config.yaml
n_layer: 10
d_model: 384
n_experts: 32
experts_per_token: 2
d_expert: 192
d_shared_expert: 192
activation: "swiglu"
moe_layers: [0, 1, 2, 3, 4, 5, 6, 7, 8, 9]
router_score: "softmax"
normalize_top_k: true
routed_scale: 1.41
balance_loss: 0.000959
balance_bias: true
init_std_router: 0.0318
lr_router: 0.000711
n_head: 6
n_kv_head: 3
head_dim: 64
vocab_size: 44886
norm: "rmsnorm"
norm_place: "pre"
norm_eps: 1e-05
positions: "rope"
rope_base: 10000.0
rope_fraction: 1.0
qk_norm: true
attn_scale: 0.125
tie_embeddings: false
parallel_block: false
init: "normal"
init_std_qkv: 0.0231
init_std_o: 0.0231
init_std_up: 0.0231
init_std_down: 0.0
optimizer: "cautious_adamw"
lr: 0.00107
lr_mult_up: 0.727
beta1: 0.95
beta2: 0.99
lr_head: 0.00656
warmup_steps: 237
schedule: "wsd"
decay_fraction: 0.804
decay_shape: "linear"
final_lr_fraction: 0.0
batch_tokens: 65536
seq_len: 512
doc_mask: true
train_tokens: 304500000
steps: 4647
dataset: "wikipedia_en"
Below are experts of layer 7 (counted from 0) of a mixture-of-experts language model. Rows are named router (the router's row for the expert), gate (a neuron's input weights, with its number), up (a neuron's input weights, with its number) and show model dimensions 96-191. Each number is 128 + 24 x the weight over its row's rms, rounded and kept within 0 to 255. Numbers have three digits each.
Before each expert's rows: a language model's description of what the expert responds to. This comes from a sample of Wikipedia text that the model never trained on.

# expert 1
What it handles: Copulas and auxiliaries. Forms of be and have, plus not and never, in running prose claims, as in was, have been, were not.
router:146135080136174115150123143124117119145147171124134162160134139137125079113093166119115138116137114083140156144163131135100136119152132158123107079128118125077128145127104105114084103111124138156097131130062143074145108129147100096127127164134132085120146118119176094131112130089144151080
gate0:116098157136118143097128147141107094113136143193128107110113112109155091088056125164124141136120158113105129106123131164129158152128146164091119137150182142097153165144111132138116150135128130113091134132102156121103121139121110138129087139125128120142129163121076115117148123117116132158
up0:116135110119072106149138144127149099096112073098108150168160158133088136161151166145118122113117152097110157164149093129111120112149132112145111124117096133149140113112145134109094119130141108139166114092164079125132132132145120116089150131090136076149150126127152166153144104146124133150
gate1:088134127136101124112097100112109188130148141093133120117161112137116088144133121146096138159153098119135124137109133139097131097128087168132141098119156142125131134146144096138129093111124108148139130178121129141159113135120103216130121136134106158112087081156124158095099175146114078129
up1:138122167108074142132154126105181120115122101148173153123172151059094111121131095113142124172089094132084136083140143175117136157131145105110074108117143097162116159143150133107136132117143154151134138096139109091088174144142119114099138087101150145158123143083135079126109098152136149167
gate2:106132170176150137156122134109159117158121155117110143114116099156114116117146140127093146114115094133155127146136126138126131105170175137126106155159149164112156118132145139127128152148130123097153121131111174159148161150186093154158134131121135162150182100130107135159092117101146110123
up2:129149141125136099120121160122165120160096125162131152181136105139100115115178113098140132093142116142145098081108110110120101089116142121111150140134124095147125058123132135110133132170146145126159103153128139096150164092135113152152178110144127175162126112152119127125133120111140140082
gate3:090155115103108149113106093150159161086121108157117137116099125126168159124120114113155110151163132169116139132104114149152160160082152121111121146133128104113124170165107099138172107118086159123122159123115133128096104125088147113126098143084119156110160164113120118111115115140168137138
up3:164085138100123161115093144185133163125099097144146172137191141150150158146128162150085138129143132112138118155139158097159142100175110109146135147113075150162178120176099091118154126160140124098155148126116115147169153174142108154085108091156121119097120152152093121145128146144089108134
gate4:087100168140144103157115109160123116083138134133152143124089132162178138105121087139107138159143084134125135144099116174102144124140116117141115147135149107112095124135124157111142138128153150189125130110119133099110149130163144149159119159069116155117064119073104111108109115115140115123
up4:123097163177112106145099146101089105104104156140151145113117122123129092099124145114139176093158128119149151145113131162092131077117099155115089104145147094082126117134122121091096113075127172121077153102109193075166133103156112107155099139148139124153100118084131117079113115154107120116
gate5:111106118144139132157133124153101103117122144100125103126149143161113132136101132102113111131145137108113105103177113120121110142163096104128176106097159133142144148135143135103146114109102113120145129116135154102104120106140142169113151149127124159109139124130148170103128128149088158111
up5:166113140139151093105139129121142123127121144118131134111107118136074117074107142145119139110125110125068127058117088131145137101168119104094178114113102120130151149137134132107162117092117137153113093124123113100104145111116079160131139131138130131081113110115152131120146138132134128119
gate6:138131125141107128139136092097121134103139161114146104128150116115112173096119152125130150085111166133124119182112125136132128124129139131124110115063125099131118136109109157095132151157152127156121147171144144106159134139099098099118105163139134093154132122083148153137108167127118139117
up6:138143090116153118113094143152150127124133132151137114097117165144175090146131120155154111153206136139105140067124122158123085161134156121120145127137121119144176155158131089162175109180092133119120127114145126150143117117133137151096161122119104134100116122147114137136135065142136146085
gate7:141098108083123084084088133092129118163142128092145096177171134133181101156135153127116136101137123142119142121130128110117105161154138085127128151152042193136134111108112135102131099136136122115127114157129147173105088146098148121074122112138135139123135143126124142140152130081139113105
up7:152135116171156122137139146132153143138135094129119087120125135162104135145108094115113135128173153127135137162136095137150135107126150149119168137151110081151130178100147108136129141118117143138062133129088113122129141132143118121126150120124109102151094119184125098109125102151137149140
gate8:179094127127149133109128130129103130133111133111135129133113125091147107147132138156118166166155133084164084130119110138139089180154115138100088107156114119134143098127132140091098097074135128110088143121078107173133149143105140111098121150131132108113163141119159072080182131120091167124
up8:170112124103163132102132156145108108090085099127103136135112122081155104094079121199088151118114112102106093158123113170130155109154109110120099163152105121106125113128100156110128082163131089105107154155123168134149138112149152099131111136136135128135147106128128116107072097101115106140
gate9:116115133168129110111154171154114092122120098119162142110135113135130158157131143146139163145149132154107071138106137150117122115115152140129112091152100092128105100128094143134092100110103147111156106108122126121098092124144134145142089142093129101136099135154114154127105112131140141116
up9:148131110116172135140140095120077135166127123107117106131103145155121128161102165138130129174168108148153098109094152083105135099116141094144123148104120135149147151163119099147150115166109160087137111097157060125132152155135168131120125155190117094116097130163115142126160172126126136125
gate10:153126126122137129141118138113104117124165130157157118128133139101139144148115118095103150133155127114109120127098093077126093147161137151117105121160127121115100110156123144150152075129147070157083119085114136120118144108142135152124173162095110090168182137151090127104093167149147122131
up10:075155112115113151152083171112108123085159127126137113155131128109140138103155128126112185120119136127104108131162098098134138107166134091118149133128126088157132103143115134158129162162140100098106169104152128140118151127115142136128144133115139141155142098100112109123112141131119136136
gate11:094112139163131097158123175121114115118113120144079145151156158104150144181115154119105142136098156116146147155113054145151131127133129137106100140126134116157085126089145134126102153079118150135151133081121147150113115142135149112108134147115150153101102105110128109104176124088099169150
up11:113169122101094122119130116114138146112142119132150138150119148125167113154112174145118133114107165094102166159091114079146125161118082167162141112113137145136090095149095178123150113164136116135163142145158111119139128104129162123160131185174136148165140102124161115136107085123119156106
gate12:090154171107112119152141119123138167118115093093168104134113141144146106143182111134122132105110128117110162152125083145161129128096120115098129136100162110128143140096143143118122162114160117147150154118149169157124119154131097135104176128097117149085111128150138179139126120173145132123
up12:132143157126104126106119178148097137118152119109136164168128139108134103124132136134148118106062099111158181109125102096147133089101099126116125088115135147143148112129081133063116134093116134121159140116122147132137158142081112124113127135114163132154175098136126144116155111070145132089
gate13:145058119142116102123103094136114114123174136108156096089127136125135137124130127120081136124116140111125090162095090130097132130088094158109094136135126108140113119132105105151114086093078078118066171096118086113127117143081102101112095109137128144091101146142121145105132105122138187128
up13:128154139134116132179136117121089167172111107158158097110153125136098183108139124093106125102085142169061182156138122129107112173149144107100136152138123159129157161129159162101140137157165150132154091138157136152151133144154158121134146089117113115134154129143140093159105135139093125141
gate14:101134158140156130134170141084126091132125160187143152117126149078094164113163149124134121069157126127169126176121114159147165143089111171132093144143121155076121146116089154117105139068130128141137099167113112115094174131119105131163128095125128127090127112151153132095093131155126144163
up14:072136152125141126134149118097132103154188128179144131145152136089131187156119137106143101104098135102129161153125162136128194163086126137124078150136164134137107138089110132120107144081124159108141117163095137119069143122110159149114130085131115122091135110115133156114118128146117098177
gate15:150102145120128131095082109120114172119115128139098148142100136125048133126115125152086138135128076133149118133167150116126102132114125144117076136081122120089138185175104117095119121131109132139144167163137093142129138137172126128118139155140144111128105144091096129117157125121117088129
up15:165099136135144130151128120111126140147113167136119116159103140110116154126112140122090113167117128146111148115131136066186134178155129127089122199133143142114095123143135148111140156145176117148108110124122162146154150114138145131130105151130151136064122140130154123143088129100165125121
gate16:138116161147140152133117143143119102136101157132123129142061103148107130066125139125078135146145165150147094112129122160194148127125136099186118096107116124112089142097128150122182149134114143135099109093106138139101139174176118127116138111130132177123140106125142110127120135141122162107
up16:106113091108106123090093070101122135097150106147146116139137211153120136151123130145114127095131133115167134201093131099053081125117110119076104147112116126143144117134109126089120121146118109137145137142179087110162101134143099108168122115160130082117116160126107150115164153141111109108
gate17:104101172124120130158141148130144126133176156098132119140178119125121161109113143119142138141129156136148133150133111159119183137133074194104114156141167125142098112107140139089081160098152134106157140148112125138162083112169117140152194137159140132099087121107120173159127143108156117138
up17:113143162135118139120154121128093132161140098137125145121132109125123129144121139101103151168096119149145103126105153134166101116170140102171092115129116132151142145157112137134142163143155128158144134167136129145088186140091152120100103093096111128107106163115111101095125136133155151164
gate18:128095100152143089139119135150112096069136129152159112141135162122142144106110122111131143136151143127120093101101124125140119115118147134131162105119109128095125138081085117107117121097090113096150129129110130142137089119172099149124142150151124089146110194161156109123129156134141147147
up18:125141120110130130128097107127153113140156121141126127126097105128122135151084125110170164147134154113099110122092116143164169124158126146124138137160127133103110090141147157141163153143125096147126077138154168125127113057151133111153110144168133126110097107145132125122113108109138162114
gate19:144193101115115138129126115144165176104111151152110125161099112120096130112105114105122136071152157148145151140135139134127133098133143122108139107116124156088130148123090115168113126123148139142110114101124156136178110111099125080131130148109138146093179136120141134168145120114108179122
up19:147130110121130142112104101181132201115123148132150143140113131141056119115105120103128116118142132144123133112099157114123105135134133123097077113123103180114168125129139108144095132177090096163140130107136086125166136137145105133129123147115118094073167201115097142122135168116086125118
gate20:164114106130129099156138125133131170118102133142095133126137122124148081032121098141152098136105146098156151107135134150110151120128143152116110155149102126087143100120152130092079164148135111161155145129164116162098129117148085149159121148133109103140127103132159112147154146146144107141
up20:118131143200092095091104153146118129111125147091115123153160168175147108138135142126116194128151136092114107122126099128123095105138103147126119102138146108157109101094048128127123156118141129099111151111130159118123101130114091127116146164123148109126124138138152083105142150138114128136
gate21:117131131093126143116160088139116155097096136136147120107154069154129135141160126130106098120162131181132133087123147155164147149076115164115146132112181115143111171064159120148103138118164144121120089129076117123109172116123155145146135093135118116154122128139105131119147094133148109141
up21:102101102109157133139109126118136159113182101093116090101122102160095158159128135109126139176115128109107125097156161105122108140164184084126132100089139123147133150150128106110132143110111144169185128112118130095142121152166121124114135118132128100076090110130080120110117147100138105109

# expert 26
What it handles: Single-letter word starts. Lone initial letters or short fragments that begin a split word or formula, like f in foe, w in waking, ph.
router:134125127168123113100124136127150137140119151132174091102152098098167111133132112096143140111107188145147154118134117169183175119131133138112123150078123158122109116092151130095174125115099120116136098057124106099132092120108142124109134124119123134137120097102138160127163141147112123099
gate0:138117103155119171135135151159104174134095125154125156148125141124113101114112172138136141143149092144112111158125112107113116132103117150141131127154092126138127148162127110135118095148134141103121111159166128081165108135129112088140075159168127083100148110151162123130142093150147132086
up0:131158164119136107186163103157120130153129151125129136110137112133144126142113131148129124109123085135073131077147160109104109120127104112140085125140125161104132147110114150142112145115092141137142108128099133111167153146115154161158108150125183147136118169127107143131128169097096082140
gate1:080126147125143138100104085113100142126152135100132094097164081098139150104159140107131112128143105155117100091122144129147162152122155170104108081107124136174125163126142093119104153127123182141127099148115136107152163122117091159122152112106133121106160127135125092113155132136139126141
up1:135094112142141097115124159155121101109122153107127152152105124077130096162161173141114126133131122116107132160156138167150095117112117121120139123121133120120169094134096102119151091103131120145112104132166117131129105139152089126122091100105142155124087078121150101140166105139065141101
gate2:125147117159133141188182150117164127134132115074164132126091148125131172143133132154111155107115130138170135146118168126126101096100121114137108103152148116126094077144143131160126088087122144143138099104137121138144101115141113142143131126129147067123094143132146139141096129100173094116
up2:098107132122123118140113135115145140090183099118134159193145135150107147103100131098128134132094128130156143101063140121137130127099116125149111111118169121110102094125152093139129083099088122139147138113150149114155144122140156157122114170167178141123134120099168140112116149112123146149
gate3:135130168102104137118132119164126110148086089109053131140140107154144127152092122138113118152101090106106109147126159124116139158100102138096123075109118099137131146127168139092129111079152120123130152136146123144107145156155108112141165125149117157160131095120146104105158165121111125155
up3:099175116140103144086146152123141099132137073116158104118171147139126129097125178132128113163128168106128152148116124131091124170118161117117139154148152136148111120162132148165093115119148113108150120108126096122153124145180140104115164168113130102173163109142149172142119147109091136136
gate4:096115090120150107145100096145121160149121139122151125142134145098128136162119109155129181162118115116114140113092110134153116127090126150131151084107177123129094128131109175101152085113085156155105118117085117100094126098145130084120102144146142159113131139099112158108112116115110100170
up4:108079126109125090090125144087128097142147089096149156099103157148132107133089106151147122161171117155142141082116148120174124134130171123159138139116109103128147122127158148125112144130162122111136146119127139138163125144100144120116128150101172126110113146172104157107131132096127106159
gate5:094155112154151123148133113138116110137135083173151153136105149159113143140129154133150101142163135094111151149119200139084099166141068097141148091166132114124141136137142119119131119138121150152149136141132122111109119100141127153126107181123121141096120110120124125148154124138153063151
up5:065101124183085129158115137104107108081180133142133136084134153144096069104114144117160139138127167162143077124093117151153119112111123093114163129191205159156120136107142135159134130135155127124138140137098106130120134127158139130149085148102127124104143135167123174094144099126177139155
gate6:117165115171112134153159123121097113117131104132107139133130131156107150092115114135165156144166152123123143118086125088077093178118103119112100160159155109109152127107135153136152154169148114100116133143138128135092103155161110130114118125145149101130089099120165110128147101090083150118
up6:138090128136079129128131139130095125133193143114121114136122116137148105134095119134105105151094090103132152109125105084137195150159114142133155157144138159144133107116149148155154119135106084155112128140128132147168137095108141098158136147144116120152119095138157102131130084083117185143
gate7:175163144122111116136128157115126163144095111104130095130152089142138184121133106140146142084092142139098152189155081094103144155101155097139098098099108101106098148131115159136106096136076167136113133150104150099134124099126087114131163114158083127133121124155154115115143079130122115115
up7:107092155104116101107164115143118137163144148125136166116134124165089109098142143090126148104147148098103142161117115122149142141152122172098143114133159171135134120105121142107125137114127146114136041118116146102137135142165099145150074125099099132162124148155127127114123139131091141125
gate8:065133103143117117116150102079110117150139192110119114093166131095125185134137155161159159142101141115095142121153133123126154153171124130099110125133125134144077167155143131123105091111125159151145125161127113126137140110100138130162121109134096134185148137136135158161118147090120156186
up8:129107105152146163156127140127100174146133084123129119122177155156139152140103115108170143097143134148100153111109090137105138132128128087127112134135148131126122154105169114092070126155107129119124108123143080118145141108120150148156094081136156117133160128136177128148084109122141111145
gate9:101130094125134159138117092137050150128116163145133113145155144065120144121107098108074129115132152122163106104142100108161155140129115114136120147146112134138111126163155154113127133099112125127122082157119165136132155090114164111108158148112122095076139109151119114101159161135131090133
up9:122122145122132120124185124133125152178111171191133112114066105136111182166151157171142126131148116176107131133125162117108107127161087135129109104138102098123161104151103075092123124167083105108161114144113129130167150123131127160120139078128117144131142084199136133144105155117125177153
gate10:132135131114105102156157164150119144145110139127172129197122168097103166150121138163114113133113096110097164109109110071146127160066093115117098131118118163128067163106102131110145070116118142169127134107141084146076139098111129135169154099142152131190137124118122130122122112074151091140
up10:112122153126162137131137158148159173149107132100116111119137064151124136126155146169126113133183132179113117144154081140111136119122140098148141120106089146150115147127117151122148124143164163114148134121100151114164146092115115189085098119151083163115134092120133095117123123148183110115
gate11:077143173119170127127130156130124143114112089095132088135099170184105127137169095134152140143093140135117090129108118141166179165105131127150117145058124158115095122133070102122140109135155164114113165143120146133140120131152124156149121193133108142148099117119180157149122127103115086117
up11:118139103161136174187092118152125123125172165084176152120152142141144125131108162124148089130131097128169128144115134163138143130076169138083119090184126142139133161147140123158130134128155114139096124112104098151157112139119157128118164115117151112136140094154108121144153177111151109142
gate12:106169143141154124144133136121115128092118095112141139129104140092150147194117179140116118141081096103088093128087110161099139127077158184141152111107114128084085160164134126113165142096106122129111112134092143135133143126126168153148140155129130132141161144131085135121151111065117146099
up12:139166117102115141174075140121156155158146142132116116132122163142110119132136113134128136121105120131116162163127123137080118100170130137136168158120101143147153121098089156139099123126153161111131094105176126143099119129165116116161136135151122064112118103099150139093122141124119102126
gate13:192104120147123127129167112099155131139125124110136151107109100093122114116103147124128112107089166131128092141118134114079114129116113124112137173115141127127105171106126142073152132117121102145130142117159129112139114116132083127128138153124096128142187103127135129147117092113168097109
up13:158140118115156164175119095115150123154131116122094129132094136137135121126101095129134097123128165149110163103118194104107090097133134164073143142127098119112127119111167078096085148171124125088113097134108142138115098129147112126112114094107129108086165116131074138118148112139166109118
gate14:129133089114102134104150165126137106148150109137152152115154129096120156114129108155119133127170133131134102095092117151064135122132103139118127163127125156114158135117139116152142126068106121159151090098103112111151079152105113153123128123119106114087094113137124108140121137107115153130
up14:136100156105109118104122169117130149134121135130180137082148126113129148118139132151122118093157164142090131140130135121168131124117177101157125144146108168099115120156173114137151148161154132122116140112138095167176125125134113134151164132140106140136130110131149097149143170152119163123
gate15:151134116128098155137149145128082117119130139113121152125142124082147112109120113152161125104062108094131163097130136122147136132111122131078145139133126137088126114130138144097141105125117139171087087149112093089143135124091122131124094107101129161123115114138148133102186121092107119124
up15:151160093174110163134143155113108096160138155112123132139156135121181105065156127138149139114121170125139112117170117127127146083110116114114146127144165112147089138138092136109105149114105173153120124154107165166159118120139121138130119106103114124139140096138163167126130104101159131129
gate16:124139119128074152165170120126134141142147162111169123140161154102125106115130180141127102116129110136140145143064073149148104107124106090145162115133145133144101084120113157156137109167124116134086139121148121138128163135118135123111147166136112129117119105154127096112143106160160164122
up16:135143171163081129169150168117111118153159140109168136136106153098106142135143138153110103126180153092163146111106083124179130165149114157081143127124122171134150136123102171116130153146130152079118112106137109106140143142121130134109095107174165113120153141165093127193112148087096138090
gate17:143096145150093091097128148120138153103109158147135117158142068110116114136165103137121126174115145118110153113122097098178160146144062106137095135107149172109102116136100157116109122080139089106113128140105086131111160155099105135111135139161095097127120101117187136087160104161149085094
up17:135177134117110090141128146109104126121139098112102089157104129082147137141127151129138132133139161071150143133105131126133160159135097113148194140114138161131116149110141151094175153150155104119098150187133120108136120099145112108164120157199188111137127130133163112156110115113120163119
gate18:130144158150110157126175130150129169140134130155153101129093114105119155087105134121119148077113145139138105180138134077151104145133132136135104126145128132127130152140103091138139109116137113142149142110140152080126139099165130065147087115175062129149112136135131105118087150160128110104
up18:164121158163102091088162116172150144180086161115137104144107124151165199121128148119134127160122149101141164130126129103129144126104140116136103144102163134126119129131090090103113104097145125123073112126137109140116104155120127114103111116145107124093132117148126137104118132131116106130
gate19:095113134141116106148133136130074116118115156150134153145127110123078117119125137140152138106127140116109119136091107123163112147172136112205115132099141135098112106159090173157134098105101100103107104164124128104189152163109140128113094109153120135143132133101113157116145109121089110094
up19:124122081102124134097151121122158090101117142116103114157099158104138128124132123112169164166129099152083121079152128148108122128111120118093106127128124139122101155143124131141119123145154179133132105142156164112120127116114113116184123089107159132124136105152180121131127138109112112123
gate20:131164115092092097125105121144110132083083148117109116148125117098126131094107144132142133125119152095157075136103160161128083086102125151131120124124167136131094127073143142151107109107148134133115110128138124093151124087129098095136121135144156122094106123114150104134125139085134090121
up20:068104148165107148116132152148102063109158096143119133168171143085121139140120150130090147143139128119154120144144148124113148101104149129134148156146133127168129144104114124089160148124146136130113099125118116123124108112098141171145157123127137112113117123060159139134128110157155119121
gate21:132145098161149092116119135136109126138126111141105137158138129121092142153153158147135119133146129128109128154101116115133128145146075110166122146102169129084135121145124151121125052115121058118089155123107095122119135134102106139139075147102145087101144125107124108155131092143129082153
up21:122107119141117146208179138115139139125104086111124140148179187103112124152115125156109107102148098132110085127147126078077093115139156124121193100131086128172106099109130134142129077124137157131123118147143130099157133110129141143126169084133112068121121156123108116115148107127130175148

# expert 24
What it handles: Articles and determiners. Articles and possessive determiners starting noun phrases after prepositions or sentence starts, mostly the, plus The, a, his, their, its.
router:151161136133127090138120132105132131116130162149145118141138110120111120107101099122132102143142118137135164108153136149148172116113156137137124141091167117147115137132161118134136088137126092156098146157159106056127137118135105128155140104136180150171145095103110109133141105160121102175
gate0:122129093090154131094105144132142137131125143116100112128112116139078107189128120135087133107113103122145091138121111077133115090106078184143123156127114085130145178085101131164135061124126118112103133138119131129118133110107138139151087123153094101140145089131138155135084137085135127147
up0:126136182145132158113176148135120125123139120151108125118182152104133111115112132124168135058084194088160144111160137158131136098125142080112124141173104122127160127132094117136118151101108098117148152168149157079120122100130174069128160185141138145131136152131130133133178140173122157146
gate1:117123128159138158122086121173087101105107112097152081086115100171154127134089162112114118159092082144113105168124167122115117143118128129065138123080188135107125172137142112118158134114182087161143169092134115143141141148132155134072123085171117071127121145139122104136103163112125124149
up1:124117093124132144122152156149168104100125098117125118145133128119122133150107145179136128111129100125111128148137158113142112131108105126091148116119174118153113136152152100109163108120179106134139172121136118161113108077145138142117091150151146091077100108126152137114169153135109159109
gate2:089133120132131135131158101158074154121101116106135127130122163146102139103142151088106141109127121123107134080135093100138071105130116073159129110104076126100113144122094148148118147118088129111130103127147175144114157187162119079105139166127126126116113171129165123152161124133115093142
up2:103130135184109131141086141123144133125092106132155131155155089113144151155104144143098104158161147129164135142105183094106191116124151135074172135116107150167168128097179100145155125168132143109128153144165100123118118138100118148120129087107130100123140141143130141121138149102161141107
gate3:128107095149154103122103100144143152169115147129138124081106131148126106128149119170117115102147131144137110138150097132151094162123170116160137138109131105180137114181109111114113127148126140074126118145106084133119121158119127123136114150164114136131141131143141151085149125130123162145
up3:155094077100127124126072127117127148152160115122140143167140087127130148146122166165090112132073125115143132148132147120110173153121137138140105137138122193109102119139122138135149157097144135124141172089149131151157114142112136142131062115157151168119135116151171135140162084119119128087
gate4:134137127116161147135130113103130096153093113131130075089126072137123157109122109163121132124153129133081096142141126129139138127161110164088170157169166151131174101089110118139138136148151140116132139152141140149117188104113102126144132129141103095111102079133146135145106130147121098134
up4:175159138103129134111136124136134123081152115142131118123161139147114109072087135160138130116108107161118131136137125170126134135156091133105122157128126138121102140137097145093122125161128102098118155125138092121178148131161096148133118140163131083141120125135177135151113110140133128118
gate5:093152137120130108120156105127152098122135120112130120110117160131146155155123126149151139094114141115117132125059157162096132134168118122146105125153139117203176109103139180123121174157148135149126102115145140121110143139180137124095092119137116090141147091152148153110106140104114174141
up5:122125108119098139110176096124130082096135113106131155076127142112142130187134149116109137130108166130107126145113129153109139154170133148129129119126162184131158115140151141100131159119151116132105134114146149071137093150152116137078102100163125114126163134129119136147142181155126158124
gate6:119138133135116096126080144172083115119103126152090165175106116125122115101135140102125130124123130143164143152137111143158123144099126118137114137152160176120145130084098102119132132150090112115118119134096118084130119131081118139059164107091146173167179161106136132145113150133093136118
up6:135129114111147151118103134120131082149164089096110119104135135179108135164108086128118116102142156102093108077117156100122110147147122163082169131132072090122129188104145149126146126122164139116139130120149141131154138122157153145111117139124097113110153162120141092147115129137201163158
gate7:120121097099143152135149173107130104156158106083089120130104107136140155159126151132144116169129104124123130124152134096094180139057183128111131134080131128177166119144138122136128136141120170176163142143133176130105140166126154146136143124125140153116066126125148108146114079103104117140
up7:134136149147104144110113086154124135095112146174135157101155143167131109122115096142122138080120145086069139143119123137138063149145126142128087120215101106114109109112122149107149094115121152114135122096126148116182117144131135114083100115086132131165143133108134112149135184122134165094
gate8:156128109151129125091179110088122142129113123119115135154145101144145095058087108118129123148154153098080156124108107083158111159143118122116112140092087161126138098145108114160166141143142133106152143138116147095154117145104105086173115153127129134132128100102163125136140111104121115119
up8:106114116134139142108178155141149103166137132134138123174116147097104118147155116103122102115114124124157099105132119166123119121144092131104143136164100135108107143088130093132101105110117111108065121145101119140119096100146137189121173090112119090086116134142105153120165149136136130132
gate9:147147090156138125114153141126097117108103112145128073123114105131075153130134103112144136125187127153119142099122084145137162115145097133102121122130105111121144157086088133146158157095195116110159101157172140176138086129129163087101103075140136129109144149148136129187144115115134143125
up9:116171131117153157094117149135095135059121071155104138120101082086092120129115140088114150160127099132130123121133125143119127147136157085104117087090128164136156138114094150174134092080180127151173117122097146097132107139149188109102150133111147155168117156080153123176168103130157125104
gate10:108113126114129145093160135136144123154116091143107128111123094118118107140148113121119095130074111131134129092149161146152128097154137143148145135128094111103129125144142106147103120133118124084111100145113122156133179139164118152121116133174124133106133135156128163147117128103132151095
up10:161157111139143083179122133126148108143141182084156090107127112110150140140106140156122104134146137156147083153092160143115132134157105161116131112125110135156125118138159151121152164143125143107101160128160124160137078130098119149083146134122114118115125089133127114100121116120131127165
gate11:089121156134129119131172163105115154124113157128157106119150114143115145112168158108109121089160134156131135107139129166133111133142124115122111119084164145132120143115107127156119163145101158159170128139120168135140142099120086115147166141076144126138133113117139116071149110092171137119
up11:139094085122151125113106127157100120136127102144147114136103113115123114103111114138136149150080113144137131103109087098130145133110134150144151141126154142100163176131168142073103129068133101144136102186122119157072163118120153166117124118134104128073116130116112125166082095130070111147
gate12:144131151143130093137112119125139136122067108153137132108162134123098095137127139101096153147140131128103127163125103144117139127189087155103084146115126104106093135102136100125126125151150131119140143132159125111151119147133128177209109101157132154112124118124158118114156105157120115104
up12:152123103139097108125134088127099067122098142155140084163158145135140116139072161109120082142187176100066085140103143132163114126103132143117141069177123111165134126154149122148161122106131146104087133142152118125152138103127131125107144148116145122170154138104116151128122105096131178176
gate13:140147134127062126143155135114113121140167136116111132126176086117132120149123109109140106161092145144145147172126141139095157146090163102126072101176138106129115117161138136088107098145088136163108149103135105142093144134125120138112146100123126152098066154091132134132142159108126106149
up13:129110130122140156132125106124111144117117113110106107144144156098074093067127124098145132133114162165096101114117106140142135160153110100157121095115129116137101148114136155148126178118149152101157122156134144105157162108148123138091108174112136142125154110102147114138123089135126151141
gate14:119115142117119105117119113162138118117113133088095154130172158148122104159123123121139127164106090072168135090136139118104145148093114136117115088120131116160104111136116149134114098056146153154111121118161125144089125137121096115146096187123130168160078121112125158127167145136121163127
up14:130130137140160139136098116129098161134090096101134153127147122119118129110149148112122134129172097120132117127123170128067104139141112106060152090105081112153132162129128137114140125155149112123130078121149106122083131101147090163141104146177112167116100142120161154165138144146158123130
gate15:136137107123126133081137188135141106122148141117114120129165121125156129174111148136127116126133182098095087173137127149117136155120129155149118099130112119097106144127125179113127173085103139130138148114140179136135122115127109102098142164140105123150125128141124127106114123121115103179
up15:104117163162164132116132136155120114175148133113131105172147082131121161143132132124103119134177091145143151121133158171130137133119140144121127126123096152088106160102140096142121145132138162139138150125134135131188093149096162136126158088087122134131112103152103122144142167138129081113
gate16:135138128137084132119161116129159133097110129151161094168170108104123094127116103088107152082142130143074142139140126150156161108119098158142116127130096133116094149065115141087132146112156182093152082114081126113144122147102141090168120125118131114119131111123166136149106120118130169138
up16:130126137144160131124151133120090132111160136179132151150111085140100115147132131137136149111120120134100111105137104120160169082114125162161117139115152117119122143136093161142139148116124148136130161112082108112188132138113144180124098106115129166122093137152119113080098126127097154141
gate17:138149117136137112107113165157139113110132112156109150135149120125125121163092160130140086138150180096113137121094136102132138117069150156135130112141113128102114101089086081101129100119107109132175153082101121148112116140110094100150161120121115085124190128156111125160130118155100146124
up17:101118188126113102083092133124082119176148140156107107091136064158090129142150143152147113120139097141109139148128143121103116136109101118091144131130111153112112123131107079100146150125125130145150138147121097093113107184130132132182117134095113102152141126156120096134125134125133124124
gate18:122145105153088159140158158125110090083111144122129119122099124091161125135133215142131120177114126127121099145133103117099135114106125168165130165087110090139079151156146120153083117127109136130116101114108143134115145141121131115117131153153114130106089112151141150124125084105143119074
up18:132110109113116113113120161177109179141112107098123083140115086162077132118146100087133154105133137129131122143080127108157109132155072104156115137093140176077140124067094136119146105122125085115133081128101157119127146061109109109139115130112120122087129130164134148107123172139153121057
gate19:148110146133135147116136120104123108131120084115092140114143119114103108177109080156092092117126139087118125108114104129107154143184157129124153109157064126131134148131140113115102125099119144092107125106155100099095122128087132095105159155108116129106127139128171140148146134149100147139
up19:115122133127187131149106119147113086164112117093167103136153092112161166144140099143127135146115149138104107139139164146124130164123153118123113135147158122105122161133149120119116146112154127151130104114127125130119147098160147179091116082114114113053121073099084110143121115171141105130
gate20:140119099109155095119119161110181105156137089139135120102140163120141116076115121090143142116118103076122162091158120173112118152137134172103113131120165106108127120094151148086107104109102117126141130171133157148107087109163086148133121152122104080126122139109091077134088089151134155123
up20:103161133140098091106094176111147156123102135097171107120141161126129149088099110114117154121100154131134141137128109106109105122157116151189133137135167129111101107078108146116153130113126130107139138124082131108172134134162120137133089184130136137130132147141134083123145089173147175128
gate21:165120124161076146149119144139122132122121130168127136138143151106114107114081123125147154175104127150158110122128153149119146134142134099139054123123128174130103125116123126136130107136179097147157136152086125111096142109084101149111152122091119139135119164151148119146136146115126128128
up21:156133127136102108118158150134117096127130118158122134145119090112149162100149119131105123180110122180120138118145111125164147122133134136125136110097128169138144121125138110117119071142141084119125080148068100096091125105118133167105166129108138163142096103172174125153129122110140120114